python train.py --d_shared_expert=128 --normalize_top_k=true --init_std_router=0.0278 --head_dim=64 --init_std_qkv=0.0199 --decay_fraction=0.812 --final_lr_fraction=0.0
Below are experts of layer 2 (counted from 0) of a mixture-of-experts language model. Rows are named router (the router's row for the expert), up (a neuron's input weights, with its number) and show model dimensions 64-95. Each number is 128 + 24 x the weight over its row's rms, rounded and kept within 0 to 255. Numbers have three digits each.
After each expert's rows: "comes after" lists some tokens at least twice as common just before its tokens as in all text. This comes from a sample of Wikipedia text that the model never trained on. Tokens count by the router's weight.

# expert 38
router:124141154134141125159081133118121125106136132140109122127148163072139116083114114087147119088118
up0:139162185139120116159049096141102105108141147157140145108070127097186116097146146132170090121147
up1:092123101121159142099126075114123122151149123124142096112098149110093151153106109093127172135155
up2:163104182091172108139096108133144116147158137124161146155141130104141109110148129127135110119136
up3:105093135120107133132179140107114168120120134115128138150125084121130108123129138128152115135097
up4:142134083133143142096142155147076126131137101089139110153122181126124149098152162105113135100157
up5:138113147122129106183152122145138154145148141138086109123151127109117079083102140175118155163097
up6:182084116141106095166107124128175113109129143117113204155103145105113178082097129091110146062123
up7:140175145124110135159119146085134110143153129110113189161132122115105163107090132146129119104077
up8:131122140076134133112110120108106135157124130114100107075107158115103083105133135153132086101110
up9:120123141129125168098112107101119118109126103105127177175147151101102127115128107129112115121139
comes after: " ", "app", " b", " Na", " imp", " Ho"

# expert 18
router:138107114089084167136185127116142121113115119156105117152139153105123083106146130101115143116125
up0:109092131165099122126080132138151139122146114149136090109135142111145137122139154130092095118114
up1:139148118101152093093127121091074145102137102144085137121086125100115121101101119121123150134161
up2:087105156114079143104134124152131139109142136121142109155125097100100137143145142144119083115130
up3:186132134125115099158123066094141105126100129112166086123140137175118138117166113148122119123134
up4:140140141121106138179118094130131140099140158138090099109124122132157184140115139142136094125101
up5:177155119124127140121119138128131103125143132106116121135115148086109141133134147163121156144104
up6:091134138108110149139155138134091170137169142123122144121149122102073109087116128142120097112151
up7:151145140117113114127135114128163176150103132172107121158163099133085114099121150104124144144159
up8:137107148114146116139086124081191135119147113144127151150142105116105136081122129105108106084072
up9:157141185109087151139139143108150117125150142106160136137106148121129148082103155134103131154092
comes after: " d", " ", "c", ",", " ma", " Pa"

# expert 95
router:145144159093115090129124135114162111054091130107091088124134188121101127126152164094139118143125
up0:111090134131082131135139112138113128119098072129142158114121144136088142134139134068140138130129
up1:126117173147183138124151139132138126148132148157093166092139110078151145154096146081168113122100
up2:145131166122119101107108113092175124137103146148119136178101088166101107126137116135111156130128
up3:149147173131115145148122119115127104142105109096118094136104118170187136134102124140119079131087
up4:143145110122183109143073101143115127111168136121110125116084176132101150156122104145069153152136
up5:104117091170151114148123121109121147106171094108145102140175169137120134134118154127112145125143
up6:135123143090122107101085100179151101148137133138180140118128129138132078160078140114131130099162
up7:143097144126148105158087165155092101122160087135119131140112160154130135072108129116130164121139
up8:140129187082126125113146142129139123163154146092129084080105174119153150138104108157134143126127
up9:138139133129125100108110160116115126135147103159122088100107164132135106144101154130125124142130
comes after: " ", "er", " Pri", "vi", " no", " Ra"

# expert 41
router:095158139109146128139150129099155155098133117125161125122121159116130152122088110126093138111158
up0:128149120127143110101120151125137144151147092126169119105155145158114163106149146141125078108130
up1:113096142086117126102082149160141133113120119176173139095119143148165102118110144130128092090133
up2:138128143157126162145125116101118116093176187095120114111129138099127140092121111160127150122091
up3:082066107102152109107116126106110119165159055114087114150147120121113081137104137170138123123105
up4:127096070173116125131095135151140143137099108145143127164161106099127132168147153135126132129168
up5:147117150130130156156160140167088101078072146117125112162127103172121082130127113121123133122190
up6:126130097168124107089125110141134144121099078148141133159167101086163096102124103084160087140155
up7:128095137168143117117147145106123126160129115120172115135134120111160133079121114175095098142134
up8:129100166137124125140110152153125076133139119134145112122079129086139106113108186092121144078150
up9:149080165144104087148160115138135146123094110155133113181153150129119150115109145167113105126112
comes after: " of", " in", "'", ".", " to", " for"

# expert 43
router:099070156145136150132145144105120158126124127130127124112149166152124125094170078095098133155130
up0:134129123145142131115112095120127123173183139139169167154118160172104117112101117076110166126162
up1:113144130121126153114136121129114165135165181164132094129112114108105138125163098169128122123114
up2:148150190136156148123167146133122136100119127133101139108114150096131133118179119164130089126111
up3:125144157152115149087103170139156161123166111114136145122127109147092146076128107096104134113080
up4:112120199131073160174120099139157146080110124081106161145135133135152152127125112126090152141162
up5:147118133132139143089138170122152138162130118114153137156123132090104152138161119091146107111145
up6:130153124106064089141130116100136081135148137145130122163139140155149104115161100155138107182161
up7:121125152165168160109089103153109113097115140139132111107125160139158166147175142099109110168118
up8:126124089110147108119175119117135115103142117146126161139097137140102165103107099069130117112155
up9:115106120156136154109109131094137149127142109123118104099164131155125118116128136039166172112143
comes after: "s", "ult", "at", " T", "ct", " co"

# expert 0
router:150170126112101116093140099128152076128102140115127098113143167116104128078147072096136144131148
up0:143157105123109124083109087130118140086132147130163131092119105105116157140122101145127141153129
up1:110116123154118134118170122102125165139131127122131108135147111129135119092136124125167080116084
up2:116113124140110117099138102127095123132124117136115133151133153116100071098160072140100157141139
up3:165130101147173150135103089103130118166125113113094106140116159146138125153136125120080142125132
up4:156115111116153132150143127092135097119107125108145112166092130158156162106155121083100156091119
up5:125136128096149135138151114092119124126096124120161123078132124115140147151172120141154138115123
up6:122161153140095122131129129079131117119114140102134120154129141073112121138104104105126135174112
up7:090141155112142096111119098132112149132120138094086115157134134130116151140166160126153152147097
up8:133126138141135182135165098140112105134135147152120083098126125138144145155115127123097114162122
up9:123124085136101129155136127146131108124098129077132155122124120161128132152142103100097127125137
comes after: ".", "-", ":", "|", " United", ";"

# expert 68
router:114120173147144129125101124121144143068117120122139111087139145128063136125146146100127134083133
up0:137132144114153137104125121141157089160126140075097157108155183129175155155144118144112126143169
up1:089129123149125148086114120094150114138159104161152117107084144094108180147160101102131089130111
up2:139162115124134155125130171147141160153133090117136060112091125161099144099141140127137117179115
up3:153111116147147133119128093139138141124086089140092124170118143117121154150086120102122115135148
up4:090157139133092150112140089125108119130115136127164116086066105132125099147095119131088137130129
up5:157101158131124164134134127123124094107136106117110135104164119153107112124133175100164165132110
up6:117124144158166141138114116101136113105133113150087159112116104144153127147091123149163130098077
up7:137161155131191157136127103126127088139127105111159135134088127122166094131129134141131120116081
up8:136143116118138129136109113097122124099205137090137130049126142104141089138122104111113092104084
up9:186084107114134117094124118150128115127103132126099182130120162155134115132118123190146148112134
comes after: "\n", ".", " |", "==", "===", ")"

# expert 59
router:145138146072082111079124129082113140126095097123156112120118150114104161124157142150106192118144
up0:093115119139103107114133127137122106085153164155121106131162164113133104118131124094109088130113
up1:119152138126112139129139147087107143114104061139179142106124098107096115136133114108120128143163
up2:163139132111129100097123143149118095130136176110122116105113147116114145140153153137095133075170
up3:122098135086079095132114103132117125124134138138161125102131129157130142152127131130191144126157
up4:134134127108154138162123121125103068122101119124153110147145126075135083137124144081127149180141
up5:095151127111102117130145136137107204101128107164152127135086113101095139179160105095139123136152
up6:109100120081080142125085121148118124122110105151163095127121124157103079143099148145133087117115
up7:140197156159092116133126126129125121148107142138139121115143148123085154152115101117140138113093
up8:146148144099155146129091131143150170152118112077106128148140158138123081134170122173110118160117
up9:116116150106114151127174134114118075154134103131149122108144121121072135128124109143154120116119
comes after: " is", " as", " was", " with", ",", " of"

# expert 84
router:101156121123140121123101126096084139129157097155128102113186133137095119112093124076105126066129
up0:086143136094092102098163123150106136129116097120139126125109163140124115089144121088157110106158
up1:118113155157073148141143111130078122125147145114159156116130159102101153120111107115122173127137
up2:061143091126175110153143149125161166108152159167110101162150140131091123119159173139124128120123
up3:111100119171117133100135131142127138094123154135119139139113103144106138097131098092098146134109
up4:159116104101196097118097104093158167116070129133089145154143094080153083101125163075109133127139
up5:150154154112077131110134128161124142116103133112115150097152124155142162144088126130097133086169
up6:105147136122159120153116125122089152136161160082136144089144140126116129171108116141137156125183
up7:140120141178136126126083149125070144142142153084168170100106146162100088118088132086158145118150
up8:077137131151149128153097128103151107094106129154160128111125134137085100118144135140109134108174
up9:098182091141131119116171113090106110142160101111087079102095148141131139133126100155100118113126
comes after: "s", "ven", " w", "il", " co", "ro"

# expert 10
router:099154143103100158103113107123133145127122140160113163123134144120098190094088134099135113079165
up0:135133171089097113148149129084099122123150075164130104099119120093108106168120104143118117079167
up1:103153122114120147157168157114121141120152134131157137107127127082087150153112126105169110131094
up2:137110146123129119133110120115117143114134097134155096109133091122127148104111164122097144150125
up3:167128120093138098157139128149131110153096089112139117107198167125096135167108118164165158088125
up4:093109124119150127114140144117107093153109141126127107084117160139113165098145144154099120134102
up5:156117157129180139119097090175119126150126124126082101126089131108120095134093165198134096159128
up6:085127103146147100125133141172086145144104129126112120097123141114107105107147139154137123101102
up7:166098141138148148150133124144145128102121155067152125135067181143127146089145093131126139127151
up8:147144151152123126147138093083131158153099143123104118077139133168156129106135163106108122158150
up9:113116098160130133098166135113111142115140132095139124133101134140121117098137099118135134131086
comes after: "s", "ed", "ation", "ing", " part", "ment"

# expert 19
router:076106172112143139127166134094153083121167144111141110123102096106119138130167106112147169099106
up0:103117104092131116151159178111140131094148100139153110134096101122110088139124134096120151119118
up1:127110103092169111138137157135142108105081128118102121146110090073103097134166129175107138153129
up2:113119136103117108112132119131143116152148096162163106097162106121123140168151152193117154096122
up3:115094140113164182137130118115147111140158119110109111136106125122121141109102076143085120119135
up4:096133147117147146119118139099155053143112153090151152130127106139117104143127126147097138094144
up5:129094096119158092132118141125113126159140084139118126140075108132091112094124138116141154101133
up6:126112154090161140140161120111164149129144169121114096158138126112163140082110143136161141114116
up7:100081132116154110099104141142117127155174115118129101131101119137121151129156134132136143131098
up8:134139136135133138091134144110123158153145144051132087096164135141143074153127129150111105115102
up9:117121144119141082124134104124130135123187150104146116083166124124151120115129146134094142125118
comes after: " ", "See", " was", "pr", " it", " is"

# expert 16
router:134146137122091129069116137102132126108105093120129093114147157112129178113131104121150144087160
up0:144115117119108094171157156122130081100110145094147137176122139146101164091126109097147144116106
up1:124096141141136108112100102129141152144123110147118115155125133098156116139099128096135167096105
up2:078139138113144146135142099112148158147115105135108141134154092112118132096100150106173174131184
up3:120157113132099150126104141155172129117133129149142133163137112172116096092137099168123127096167
up4:149127138096137157108120109093163110132157079102128181093124135139092114158117120120132107120149
up5:132132100147148133123070140094136158102121148104145132116137107155168154122157129089128152085126
up6:115103122130131153133109104104087120102139153144111135116143174124144137128109150115149169117127
up7:146135166156096112122116144126113056126114152135119109120114137102121141112118136080115142107122
up8:113126155140115104115182112097130167141121115093086093124123137130115129120147138136152116135144
up9:112154122124109138135138108108122147107100112103142160118118174129153117150131100137147141106144
comes after: " ", " (", " on", ":", " in", " 1"

# expert 40
router:096111116095076124117140159139113125119106128153166088107158151124121122119130122079070141167114
up0:134133088144083130076162095128123109160140085129135105150121117110070120117129125115126105128122
up1:153129102161086148150109105138089142124114161115159114132098121109151132117126144148144146140118
up2:092118112111088137136116095106185142134106120128126172121153104147156077167112142116098108181125
up3:158125113138139121121106138134132129109135114151153119163132091108148127118083127112094147150121
up4:141120115085149133143168138121123133125159133108105106129107088123143158119137117093102126156099
up5:086132126100146146127130170084150178129102170130120114142130104172135149073130143152123111109069
up6:088128148135163134135140133116128168153112124141145145151128090112095109107160155130107116141111
up7:141131133153174130125134069169131132131081111161156135126156099144118130143076093099086138143137
up8:114162177095125097096135108143086091130129129121137137083131152126102144120149121153122149115142
up9:102090117098148119113114096152139153111123119125108091104138157129196122115134104141099092116126
comes after: ".", ",", " where", " that", ":", " of"

# expert 36
router:167125102091085131122126083106129134108127079105116075091125167088081150091123117132093127101121
up0:142132105108096140100116090138113099140102134141079093154117164126116137112132139142109119142121
up1:173171109125127119115112115112146126140115135091167098146111146156121133161093137151134107119122
up2:060116094104108100136090149103139119097090156147131100123137097103113107158088125128113138097093
up3:143137143124107110111156139121118130122109117135136117111126153142110162122111130139127106109092
up4:125146075100143150113167138140145153175115123103083120135150146121104135115150138115145084131116
up5:129129105164113163121132118124128109117112132141118125127154080173102113136068113107091169097130
up6:103128134142092094129123089169142095149128139089142126104129085106118130082140123139135146151136
up7:111129164200100115156138142148152184161141132151084091098162116113112121096106124142121138131100
up8:186146090160098147126135078099148152119137160139080147133116129100139139136159152134144152117114
up9:140149117140113108119176077094126132120181104118131147125172117138073118144112124129112108159158
comes after: "s", " Car", "==", "History", "y", "ab"

# expert 35
router:124100197093096120063097122144126102108127111101155122098122134121125151099109181070075129131133
up0:168144125126143125150070128141165124104130110138092124150168149108116094109091138073121140108121
up1:142140129099121135090100173120120160131139117118146120133134093091143121164136093118079160135120
up2:104142134132129125118096152113135135172139187120129104130110150103130183107145130123112138120111
up3:109132157177103113113135118133148123099145131118101127134123175133082103102116132150123118136139
up4:143129112133142122136119129137085152101098159125175117149133098150113087107153154113136138139144
up5:105137137117123149122132105114152119166107091091107131135124114122139142096142149156070151116130
up6:133138140133099152111132091153150140122104134139159127135133121101116141125108133078097123140127
up7:151138140125139107103122171109146150119130154089111125121175163152139156169085185126118135105111
up8:141146121102123167115121101117153106102133138136100149093115150180128138099118176097126129105133
up9:100137155071107112133117149123155123122144122097115153099121102113147160162149119126118124133130
comes after: " the", "con", " 2", " Du", "ir", " four"

# expert 52
router:097138158086122143133098126110113125141121153133088105095157135104100080102149057088122151151126
up0:136146104137109133125126132131112110125169136119134087126149120137152090132095172063137165145110
up1:157132154180123131162134086134114102129094143125092156146165140141150124122151186107108120096098
up2:096123115138161104092115112116126098086131130156129152121134160128109081109102148117113157135167
up3:071146158114122034121162145145118142128116102146097127177168137128106104104107107123159125163132
up4:171144132121101089121138127183126131107092133140097136124109124113124124101123074128121118122151
up5:107155167144160120170147128106136150129085140127121107124155112123085080123169168108170137139139
up6:079122133144128151106112054161131146161095146134104144108154143129128142106125122087143131138101
up7:151125104133161123125119138159163103174130105165102121102148111174153094129107104077142171146114
up8:159137132140099126119137118095131126111140116091114151114176142147148082089142084118157129129153
up9:165117160127166138126100122124133100109114120122106069108123104142101159088115124111141127134133
comes after: " was", " the", " a", " to", " and", "ly"

# expert 74
router:120105152074071162104155140120147123112133127169133139100112131112092134108093092133141156097165
up0:148142077125162172130141117167142190130126146126121145137145104118101120122155113110163128117115
up1:113106169126118116106132133091165106121154098109109143121147151107139144108129134145155127125183
up2:133141140133130123166158096106109124130164141118140176139152126129102095104137129122130196109156
up3:119071176132128168113163173119180103137124182151157093145149119118112147107113124132107109131134
up4:125135100120135156110116124124112105102138089142131173123133134107127117100108098061175135101097
up5:134142120128157126115115112116095140137117104132149134145115137107116151108131137168128099150116
up6:141117162080132083119124145146110119139166145118123069112157128122079081112123104134170132108094
up7:170099142157108106125118114167190166176173138173143170131175134137115080092090103119126139108126
up8:123099119168164123132117113114166140172144128141108131097153142145109106091076150144124154101138
up9:129103102112118129112168140109126119138102141142126133157144095063094112110143157149137147129107
comes after: " in", ",", "e", " In", "born", "cle"

# expert 15
router:114114135138141148135110116084103128097125090149165080069183121129106129143078120107094154133131
up0:149118108094154119121132098148143130125135128103162123084119153118106088151145123089124110133137
up1:149087128157072158146148111101107147126073107101144149099140112103131168124131112117130120096125
up2:133129154125154143124105120109100150173135141101147127127093154090143178118159125127103105117112
up3:120093152080137125116128098136122162082091101128150167111116119090184131110136112120147142129134
up4:110105125104137181118165140136156106159114139174146118110126085093113123148134109120123116099151
up5:124131149106175090147132069156126152141150120139145144096146124146140105113091117110110132103179
up6:105146114150136127089070104122147131139145129116114114125093130136133109124096104125138190133114
up7:112144127128152108101140101110099141125173077153111082145153116123114145125145102150101109145160
up8:097100124173093123127100153122134097109122119138099109124090151131111104152144131156099122112133
up9:132117116140121131114119138145112155126108098131137171131190151084126088142172114111143129129130
comes after: " (", "S", " \"", "A", "″", "C"

# expert 62
router:118129140141117134132131095147116108098138102131155103100144154108166109099118120111113144120114
up0:097123121129143145128179096113161121109141087098149108128162153116120154106107111167149147146129
up1:121126179082131149145153092132125186172084127095116109142157145119159140109149165171126167124117
up2:095131164115130066162164119104148106132146120127118107105172137155151104141086113135130087123106
up3:121095104150104107107113115109150102112154124117117143097136104179142156111117105113120106131101
up4:111132138128142144127152107112146111126118133185145104108129173074114116165104136130107164152133
up5:108100098143105173105118122132063152146154095102139177138127165122124106070129098083152124105111
up6:146120144156115119096121141121106126121142080121147162121120168113115145134145135129172121091127
up7:132124099140146141150126128148125144120131131159141108100137118067149186132083123109132105121112
up8:092108074153139144147128101108117102171130136168148175115097133135096151157104157130151099087140
up9:160143136152145135106133139101149089145151130116151111133125109123148136107082100143089139173094
comes after: "\n", ",", "==", "===", " \"", " well"

# expert 48
router:131124163102104092118095176099159146107125101154144126135121125101108127114111083103147132105131
up0:173100102159128113146124153155141135136074096123139111144138152141112086145113124152117151115136
up1:067152154115094124135087121126108123137150120152104107138112132110125136119103112120150136098108
up2:112102137099124129118108143130101114126106130157132174123087156131128115158114071107149120132160
up3:093117173097138130149103136099165141134117124129144121133103150128149166108161150099150125158146
up4:155125137143143090117104124141087103144111157115141096102087105116143135105097102148128158119124
up5:126151174088137139139114126065120178096151103167078126121157143138114139153096147090134165104112
up6:114133109125126096144107156144147127125123146111099154147095131108159123126092126121150137110159
up7:122140166102136147142124076100135139120136138137117134121118136112087123115149137158147122149089
up8:139118136093112101104092163104160121151107124140097124117132104143136158096097114131181118120135
up9:169096157099083109130150108162091136152156111095097145103128114113118140185145091101172112098159
comes after: "\n", "s", "%", "re", " have", " member"

# expert 9
router:072143172089120143136111124060118116147083137157161105106136185135107116129098165104120148173136
up0:086107172101102119139147165139099122123128140162097141066146148111140140120143106118128107137111
up1:138150076134140152134097159086129144104162125151120147155152141114147158116093124102128159133143
up2:146133103121125148149110136096138138156103136141099134181105133131096143148099107150109117158135
up3:112100144092145122190119162107098135150131142139105126120098134179119126078118166161148139130172
up4:103144116160182114118139141122139123131120181141166130128148133101098173118084159151090165154095
up5:134133164118103108092106132106153106110118123140167100095129158140124115144151137093167133167151
up6:104119128148138129128115155133090116135171135152146134118109160115130154112135131123169123134147
up7:111124110122161182136144137121140103119080161150118094145105204136076104160129116126106139123103
up8:137167152081084113138116138153137133129113178126138152144112130161111135092126134147146093124136
up9:105151111116123150118118123144149099130101110114107116115114190114110103148125112107137115136132
comes after: " (", " An", " Ni", "en", " Li", " Francis"

# expert 3
router:096113141092082163106101159094164149123141126122120115146147133095133126121121091095149164139114
up0:141104149105140145097161092110137125126170085151105165132127150124128137135149135143091104130127
up1:119110164123094108109114129088119105149128109137113123128148142144054116139117061114169100107143
up2:165123110153126086127128090102142149114122149116086154137155153145156156116074123134139137159166
up3:108111145101156105152147130141142110140129104157091084122126133110127168152075148104106129098127
up4:117144112115110167148173140125188185109138111108091158118098098135127097112161124119174149155164
up5:094114085124142150085154139114133134106159135139164105151142118152080144127155113141133133084126
up6:128083150143120136135129122138101145123140157199115108140155113095116122131138148099102117151136
up7:131108084115130147098116168116073111119123090154123078141124156139146162098104131095156127125133
up8:138125153108149151055154131175171146169132126098101124135114138155095122096173087149093177080101
up9:158171133136106087100086145171129112075170121153119103137118113137193123137093126074096103149102
comes after: " ", " H", "ro", " Ro", " tr", " ch"

# expert 75
router:078156165094144120116145145127158158064119070111090107146172120114122098100132105106121170090126
up0:112111119096134160132113110116137139121110104133150120072105095146189114137102139110155100090123
up1:105106098110135130144104097098152139145139132115129155112125099142185130132081111093094123124173
up2:131138143106122128148139108160207125128165148146176134137118147099133108074138184163088112101082
up3:119128149120083140148108171132104136106139075140077170091137095142126099123115148127104155140122
up4:135115104105180128089110118100123115115144154137105083141155144134134150148062116107105133138087
up5:092128096117150136113130109093137164120092094167124133145116136143131087139105148142140136097141
up6:159086161126119144125143115156148152071098153138150144173113120144104107118161112146148109137123
up7:085142142131116135142138151123117128128153137167137119145160116097102148110142161165122153133090
up8:148134092159102153166105091132126127078121099137157157154115151156116158146093099160122177115121
up9:124117141078132139135183128130145181146104112084102117126136100078107099084143069137134124087128
comes after: " the", "|", " and", " was", " /", " of"

# expert 50
router:137125151091127150140161117091111133116116129175118111097152140099109129110104112083141127126107
up0:121142121092128103135098118107132093138144141156108181129114137091112127095114125111124084118128
up1:126123174107099111134110108116126132132124126154144088136154166119103145098108130112137136139101
up2:130070135116098136114141119164152142141128146159100173090093093126145163161131147137158132072123
up3:127078179092149164116109141166137148175137119071117120121137086094122139115142146149115154124124
up4:121109137100145157087157124116132135150125129137106108115142148123134082134104166136128122127124
up5:135153130187062159106133090142106107103125134136110119120119134113089110119103103124085165166112
up6:111141112119130159136089131128145103145110102155135097123182085112085132148086172055149136130097
up7:178116131140097163188118145114110144100155153116121109102096117072096148105154126145097151111153
up8:117100127090106097164128150122116096108100136121142105146144146119117137092112105126114148170162
up9:147143131131147154105161138088133133182126129159114106110135161116087097130113181106161099150110
comes after: " C", " S", " L", " B", " c", "c"

# expert 44
router:125092099127120097113134149105150078080143116132111111145115166127103128122145064128109162111141
up0:071139113133129116123160115172137116104132111161105124143163120089076155110119112164109142091120
up1:123120156096121135082126112113175123155140107133168143132109108136149120144125135096147087146161
up2:114081126099115121127174151145131136065120135096086105155108139151110135131123117144117153155155
up3:118134123103133127141164108135130132165096100104150144149109123076133143108132120177113157151135
up4:162136136130095112121120116149186142109130122151095158110172166167109096117142098167145149145145
up5:107152103156134132070105099113140116112146113143110148125154171113102115158146143118113102132106
up6:147150047157128160146135176104090127124109124135157096186162139131103109139114182112101156148145
up7:145088146112111177132167104164113130171087111128145116160124151124103160129142120130125105138103
up8:109148143129110110124137127111165149130156138095134140145110135149138121131151122141154172078176
up9:147159124144158131107119102135121115116113109112092147189116130131139128140147133123102159154158
comes after: " G", " g", "G", " Bo", "g", " bo"

# expert 72
router:112123133107141145118136140135163099139153103153120129112125178131088112130100123105098179086132
up0:094132111116105155129162132135150131139126081135062123176141084123128148106144110126138100114107
up1:120190207100150108125175099120114107146140105132133121164125113082164113109146133134134127125170
up2:124113108120104107102109063106114131114145127174145118105042104156114151154088089157109141133178
up3:070108154114127134105095123112172119156095140111127144136156134105114147124152164176121129138116
up4:135154179120144106129141165149146117145140121139153112139131150172138129059165173108130146161106
up5:142113054151138104131120131172145121130128125140163097122136170112078099135132156068146136120136
up6:156092170142146175121140117079132121127077157145127152142103129124137118171148147130116157102092
up7:153128133132106136110155153095110142160125134125162164134134144103071156156162144092151130163153
up8:107147075154127132095135132082138142115118084119091127128145102076102163153189170142138150106140
up9:117151152148117116141105141111131115149140068133146083131135155159087110151125121117118162100147
comes after: "\n", " Win", " Team", "F", " Year", " 1"

# expert 22
router:148165146106131163125078159072101133122116082130117107133119129094082132086093137126120129115131
up0:143150124096071104118129154137106157135107136086125148139094121125121102137118143132079082157120
up1:095171144133177125076127154109145162100147126126159107112106109140089132150155106073126155144116
up2:119151134060132114149093121151134131186162149124126124119107161124100141102081091153165121104131
up3:112148139146105142136120176110130120111077149118119142102079150128123145085108107128125176144149
up4:147142149150088147105113124146151144154063102105140139151135159100120152130154147113114164138115
up5:120106135105118090102092143134195149120144128116094151155104126118114118108123134126079106126144
up6:164146120121153091104127131117136126142160109152134125141106137095126134128119140128100170159119
up7:127119135123157156152077144118123127142075119140100133104146105149106164121146142095153098099154
up8:120161142146142117132135146120154142111114146103162132065095137116110125085116099145129157161126
up9:135138116108123170122111157138072147144115134104083109145141127144097129140118099118152141150125
comes after: "ed", "s", ",", " such", " known", "ated"

# expert 77
router:126112182103112123120101134126155147119134100180107139116129151136139127103148116094142141105138
up0:123140158116102103151138118083095131090108131152093144142098105138145152140140082161078117095110
up1:136139120112087107091076155151125135116099111145106141128129094130102103139132098093102151113129
up2:171118143146127137129081145112115102143111168135112141116141121153119125089113124146122122120128
up3:149098144162093159156124115134108110097117111124087190139147154132124176117066100147112155135120
up4:121123122163109147060115124129138151067126126138129106126127187128143096119136085102141104163127
up5:129123127153124116092130181140171137107148126178100145167133119083112142134121144137121134141124
up6:159105155080109133123159132122108103142122124113152103154125134170123073140128120146094126124148
up7:127122163148111126113118156130153146131143153156157156101145172140115138115122111120077123119107
up8:161133141144158118071119099134166151138125105110084125090134101105112153112163137078171154160166
up9:117136161148069124116130140174138120142115139139089107115135131131094105146158128129129126123093
comes after: " ", "tri", " c", " p", " d", " st"

# expert 65
router:140108137106127131104150134113107122086111145132128136112152128108125123100108144126136149152120
up0:132075118126126104101126178106111142095173108141098140138147139135113126112106179122086132136126
up1:077156125105143138090156096129144144137140166092166126127162143123124122090144152130152075141074
up2:160124143129118176133141130106059143121132156122103125114088135134117126117119143144117141090139
up3:141073150138115144149118109138101139139143106136144138113157152072167141149117136126130140148126
up4:108178170115124158114134111108128126112110141130131112137133139120086143122120159092152161101156
up5:163103106123115099110143156156127133150131136073113115158113113119148163125130114125075102117107
up6:124111113119112126104142143148148136112119108154095135130152105094126137112140140101108118115167
up7:155123096077120118104148114106144117102087142153112133166147101152163119146171095117105115122166
up8:110134106105078169146111118106150113110068139154145130165145122160102114136145115124134114113172
up9:150133110137101119141136185119110107109130128138123149129157134137087139106168098125136162138098
comes after: " T", "T", " M", "M", " S", " J"

# expert 67
router:082144116105130153129138118141118133118109117089124142096158093135097162090135119095082184137113
up0:121125129114127141144151118132140118101127095138122127186126092120130104093097136135150152148142
up1:090149122127098147194116128138105136132115121066106114138093124151092143173115099133124129149115
up2:123100123101122162143135120167131134113104127117158113093102119074095084132123132125186130148090
up3:104141110146122162145118090133109189144141114128148104115075142103124131100124124117132172084127
up4:116117137114166137144147153136105144161118094124123141082156098136120168137131154089137114128102
up5:112156102101139106098137157112109094155106129090144138116111138140140184147164133131108184075108
up6:124112148155098090112056115086195156120128157139179111129113120148109089130110119083136137093181
up7:083119114105126108096095150164136103129086102099112107154139136065124098106105104121123117135118
up8:100144141072104164105115110133162105148115131100094147103117127109129122146112127080119099127096
up9:103074117125125111123131163153092149120097145137098122148167143121137140120122146141082113149155
comes after: "ed", " due", "ing", " to", "ted", "See"